config.toml
n_layer = 11
d_model = 320
n_experts = 16
experts_per_token = 1
d_expert = 400
d_shared_expert = 0
activation = "swiglu"
moe_layers = [0, 1, 2, 3, 4, 5, 6, 7, 8, 9, 10]
router_score = "softmax"
normalize_top_k = false
routed_scale = 7.85
balance_loss = 0.0171
balance_bias = false
router_z_loss = 0.0001
init_std_router = 0.0173
lr_router = 0.00194
n_head = 10
n_kv_head = 5
head_dim = 32
vocab_size = 8192
norm = "rmsnorm"
norm_place = "pre"
norm_eps = 1e-05
positions = "rope"
rope_base = 10000.0
rope_fraction = 1.0
qk_norm = false
attn_scale = 0.177
tie_embeddings = false
parallel_block = false
init = "normal"
init_std_qkv = 0.035
init_std_o = 0.0435
init_std_up = 0.0501
init_std_down = 0.0501
optimizer = "soap_variant"
lr = 0.00784
lr_mult_qkv = 0.5
lr_head = 0.0101
grad_clip = 0.5
warmup_steps = 200
schedule = "wsd"
decay_fraction = 1.0
decay_shape = "sqrt"
final_lr_fraction = 0.05
batch_tokens = 131072
seq_len = 512
doc_mask = true
train_tokens = 550000000
steps = 4197
dataset = "wikipedia_en"
Below are experts of layer 6 (counted from 0) of a mixture-of-experts language model. Rows are named router (the router's row for the expert), gate (a neuron's input weights, with its number), up (a neuron's input weights, with its number) and show model dimensions 240-319. Each number is 500 + 50 x the weight over its row's rms, rounded and kept within 0 to 999. Numbers have three digits each.
After each expert's rows: a language model's description of what the expert responds to. This comes from a sample of Wikipedia text that the model never trained on.

# expert 3
router:442472387505440514439514495535511529487564458484436539457468502509513527436444547595440473362561436540522404417445391499613602465527457417442528478483544407566513557466525473615399455455472451527489522550517474514472489568499436529539572559
gate0:552519495474481558542445491534464491526426523558528515582421455507524573543463517533505530525529475475507491515490441402517466525411547531490498474480494389473469559525488539504426548548486457443532483499478585488542521611485533538512463523
up0:515493523490443471552572520450467510515496543521410449501415468564550482455531491471455494550542574562461446507459620522497457429453411565470460487527531549461552461595467502521439489409453478499573426536513486546485554526535511438421542460
It responds to: Commas, closing "),", verb endings and object pronouns that end a clause before and/but/which, such as arr-ives, them, him, himself.

# expert 2
router:463469438529474506497562520472426574634493554524543505415422530526554512584484447539522459508450439568432429439459442558516491464570460447442509508512546441532542461508444465522423430436490463543453431531558561542561570570546476556575559554
gate0:443589525465469557501481443513529506592465525504419504486529480527442475470424496485616470496597459547462550551454432510450506472472533529489449469553532465505424465434484468471487526434499445511631479563408524470528602547568521420614527501
up0:452418458540554557487585505546606477497383475456508459532501515548545526540479546461440535450591481517504613491523541495623481434495462437548464545468431443469464503561458499463496601520533571527472530470439493463616505434415355466522551466
It responds to: Sentence-final periods, table pipes and numeric cells in sports standings, plus year digits, e.g. comedies., 17 | 36, (1915).

# expert 0
router:456472419518503508524503571441463509536580536468467495472548568583549506436465530549394438518520626497483492489454476559489518456548414526455536511533564355518557469541442456476490528528512382440507555532512540503523548457508541574532524526
gate7:523455445515556502466536505524535394384490537529469462511457500377571569531539498432483446553458512466539503527482432404563457573532522556529522434467470459448573445531548480529530431436339472454503602568481548535474583530459512489510521531
up7:493569515556593530525614505525482449512530577495531475531483509479513539528436538424424470462441459456531516457482539518592517548455564501475461532456502431525488480555527570470472509534371566424526561472497604435563367487460555450499606529
It responds to: Short vowel-ending word pieces inside foreign or rare names and words, such as Pengu-in, pog-o, Giron-a, Aqm-ola.

# expert 5
router:426466497497504485515524551530387574602451560457502484454556509504511414585507473494468440507476453535482444487448467509478510445554489466469463443454537427563493473455412488510450424475558472504399512535581531574611576469506454550471502546
gate7:542531464489492574476433480439443564449588485548442494486536419534430482539527521455453514506439464571584446502446601460484514446459534506535452600552514433523463481431543452434491535447392439453526419461466437483529532507573478560487533555
up7:427499520475522591495531436490453521501476508526481598451505530469502549432505435467478501434592499446530492445582488576494607454559501580584466503534505494484511522490573499527533439479511547602559513472511547383567435429396540573543513468
It responds to: Capital-letter pieces at word or acronym starts (UN-E-SCO, E-ach, J-une), Markdown table separator rows, and paragraph-ending periods before headings.

# expert 7
router:431470514471485445433519502489557497542435508540474545495518433468577454542451478521582481526557517507442466394425460536461503416536447443445485452424562487502531484592503488423535393485605528508365525476549560586556633578477534532588528520
gate7:448493529424536455549485559436408551430524512505450558592516445487540574481538498493428573436553451483451406423489508499564507458575555502508560503500461467441544510482525528478543501530582570534475468488533535579320553525429559468565456485
up7:586422442500456465517491558522538443603474549495589485553416595464475520542398537490454405558468512459472397447500441528418579516490445501505458454506488549510450497419435504548572432527516521568497508474551606520597428489524437499451449469
It responds to: Tokens in infobox and list fields: coordinate symbols (°, ′, ″N, ″W), slashes, field values and section labels like Design and construction.

# expert 13
router:483468488570452497551523482525511607482446501496585441474504525563586587543500415454521392516453467510524407390430479567562523435502446574437578518550568503469537438457511477511474476454449499463475478482529563539514665484507517575492472616
gate7:527584481445515536459483467476463497500551483469476492476466433535515411414542530461457515485479534531454550495536502608521506419515547520534473487510499500510599515465499460576579416431439546477456487486577437495487494504419515543516405493
up7:468508490437493438451431467511502464512448501556455552558644423550447493448505586456503459491584380508476519495547463506527485418516368547486545413516484445556541501469546494495445504576416462394495544521478481495477578407555419497471607527
It responds to: Bare spaces and number pieces (19, 20, –, $, £) that come right before years, scores or figures, mostly in tables.

# expert 10
router:454551405574506527529518507482427539566492549498485623523431495507592555524504500580494471451478562536481469461430460458539480449481482435436540482503533445513601496440412492623456478468567463467497460432552499595618526550577478536532502559
gate7:595379426530540520637552482431522520400544535553438547438538546491390521530456502545435501488444577502459575535560424448459542500526497561448585423519456498476479541493528506478428580590499472368462582429524481495426448500449584497477515554
up7:459509535482558456554524553387505341587479490466539504527550530545445508483497495462464486527526502457534488490571484470451527508474578502536546478498530611445519492462582524452514515496477468532439535564449482493538509442563452564588478446
It responds to: Word-initial pieces after articles in sports prose, especially f of fumble, plus football, club, comm-anded, sac-red.

# expert 8
router:459561482483501510505541607463513528543528476450497493478439469560571490540384540498460521483459601585452472472456426506488491460517520601493575533411546478577533369527453487507574370444574455522445439497548540510555544525493461535484472526
gate0:450560551379425468420527505511590487459542542534401416449541514392496537595536526549541496453527615484416465506565487445575606451479475514434453530462475473462480480474555469457529558545529540484515487458509573476553440627462552554512472429
up0:433520521596520492481518455555481473574461457527500482442607541450475651549532477511469501444526496490488540539533476473561489336431525439583494493458520526521475456542473565470530539439550465422586466422477481515595426507488483455446476468
It responds to: Tokens in music chart tables and section headings, such as Charts, Country, Weekly, certification symbols, country codes like JPN, and digits.

# expert 4
router:453472446532475508514565521469430575631475557524549504411422534534552510586489454534514452511447440568437427439461439553510492450570449442428509516514547443524554464506437460528426434428499469531452433527563555552555569569542469554570558559
gate0:501519593422478547454489530463482446575524500567410535554485535518502482460503484482453448549574528491468538470473599583534576494593488558452574524501550446449447561547440492515573549572470417454384426523543485438602475486512479517507476533
up0:438519397430519560504525435465457501554470581462551450476494507502439483528498498460416515511486521455475547527535535472555499492518443501463578500524436544509532511449483519434540460556475536420528456484472475519441506519484443571421447579
It responds to: Decimal digits in census percentages, closing parenthesis before a line break in taxonomy authority lists, and function words like and, an, the.

# expert 12
router:447478441547491515492571523440423572624478534516538516416404550513551519578478411562513443492464437575423412451457443552514522461561463418441524515510541454530567449482462481517439439435513455553464437523546555560574554575535477561552587568
gate0:468631420442546456428517447449463481462403529467452499484573532523536530566502530476458462463495460606463446499537470539478459482437466531503561465599536425418508454473446502510503518563538522468344510581492587550477528476531444541588474515
up0:442484488478492471467506497601425460498549571520581496454443449535461523414420569412556440557484429533444496580475555472508582541542540525397516579380426542493431473493553506487482451513555529537508494370444519546476478508514529521514445536
It responds to: Personal names like Jason, Carlos, Lee and byte fragments of Chinese characters in tables of films or people.

# expert 9
router:452497522553476521553515479493427472464501516484645597436502477468494441421625621500488498475472525500575395538476435520548530444487473508465536541407545464520484489581460467511395478446503460504418560499443532555505503554426463553459414542
gate7:406625552506544410492537426586461517504426476471525464433522518545502452529409522481537460511464590435422505545510545470511402414445487509548507556574461546527492460456521416499462502419450604465598464428462483525576443438480509513537536448
up7:508382538445564574462509568521437466520505449489536498373544531519448471522545545529393417478556510470389581487519492540462473486466518473467472629435492463504542589358420574465548430527489533591435494482451447446469466435562459578473586488
It responds to: Word-internal stems and fragments such as st, end, ev, vis, psych (analy-st, demon-st-ration), plus semicolons separating list items.

# expert 6
router:429451494520452555593581462492493577428598452527525574444484452511594562511443564576514385485546536546495493472498466533566531398497502530432536549559554448587540558491511488481444515489524415513541481588514549558523560491502451585535475507
gate0:523527565472537521406451632464567428396493483456554535472407543543448428448526664492470500561541569463489511507517459427502563540434441509546523490425491412493365453435473561488581547593488496405546454548446468504526566481546479520518537459
up0:519434502513522552366591522558514489556576533527564555476518495415597501445539456464529495470540464564552462453540515570533509562545437474479390508539488534543427554535502462515523537474487489452532522477525545419466488498498470437439522535
It responds to: Leading hyphens starting infobox or list lines (- Genre:, - Genus:), and words inside film, song or book titles like Is, Be.

# expert 14
router:450473438524478507505565522463437570630490562533549497413429527530557513585488453532522455514454435569442424445453446558514503445578453437442502516517549435542531461498438477524438426430501474532457438530564567544558563558540476547576548564
gate0:510598520506485603620479500558492469545463481525501529508555506469573468571479583530535515432443516562525447499488514532510531467449477535521395584537445439507445481617464567497498486426366455491423414604618502522482427496505555499508486471
up0:486578504550548559404538485555449397538485426574519482552450512521487484436553592532477394493536474498446467437480504525524457525470508434461496473540493500511540517459388528500593465521573544569451457551445500549498452474513555504542545514
It responds to: Digits after decimal points in percentage tables and year endings like 19-99, plus the, other, event in military or historical prose.

# expert 1
router:487493450551499446561528577536529473553455525503494508533514419585498497470435509525518423464568508455588462500441494527606508428546481571484483570541545396541565512544493409516542494462448425474511467498506546561604596515550540562528455621
gate7:409514514456448459486427459469510493522404502465511455537415519541415518491494425430481529433531549466445489499545457559437445555574530576475493515526473624485519567642578489514485414444484530553491538577508511491542519416458433545505574583
up7:402484359470460495495568511506572494505456484539554432527528524481409446577478535496551560476484545554483421447439447447532401463543489470506544544481520530507489489577538508532445434515500513443526469472436485472464542437506517443512544526
It responds to: Single-letter or short consonant word pieces inside Slavic, Hungarian and other foreign names and words, such as V-l-ado, H-rad-ecká, R-z-eczpospolita.

# expert 11
router:450472442525475510502557524456418570639482553519544509420419527522559504584487449536524449508440444564434423447463446556519492449575449438439506505516550446527547464505436468525427433429494457540451430532553555547558570568539474561570562564
gate0:476453433433485542567551512498420568540520541485406393491475370527465570441630472454535389551590544530401538521469500501512518511520487472431459474510476445485538536523481503550573547599512527514516449538538421430522374517542523441531584588
up0:485465456529509482535430498509558500460454488466614412540517493454474483464477474464501461463522506472526533471553430461504575517491541447399570508520517533459507538511554477443593458466585446455498433499510498546459545509599477523569467515
It responds to: Month names in dates, table cell pipes, periods, and frequent sentence words such as However, Although, well, the and he.

# expert 15
router:431563461526537431502542512472496486474544521410536501510446478558532522514513504551433462528423468526435493395435378470467573469534534479454469566493532446556524548542440486552523529510513453487398449546493561554508486521483517552466517506
gate0:514588438524461488435470482503487539513547361627511421513607566497482573530537560479491533500522580528510535551600504497449469367609512559523495466481520502495484594477493496483600396573428464511443399561508485449422503554500636568570511487
up0:427544636480423539552518513524577415567453529427564492513433506531536516390479512553481491490510487451529521456452460466491477538452555534548534383451501474517483503458521428548421493427564522478440477482520466503474423431553516495420393499
It responds to: Prepositions after verbs or nouns that lead into a noun phrase, such as of, to, by, with, for.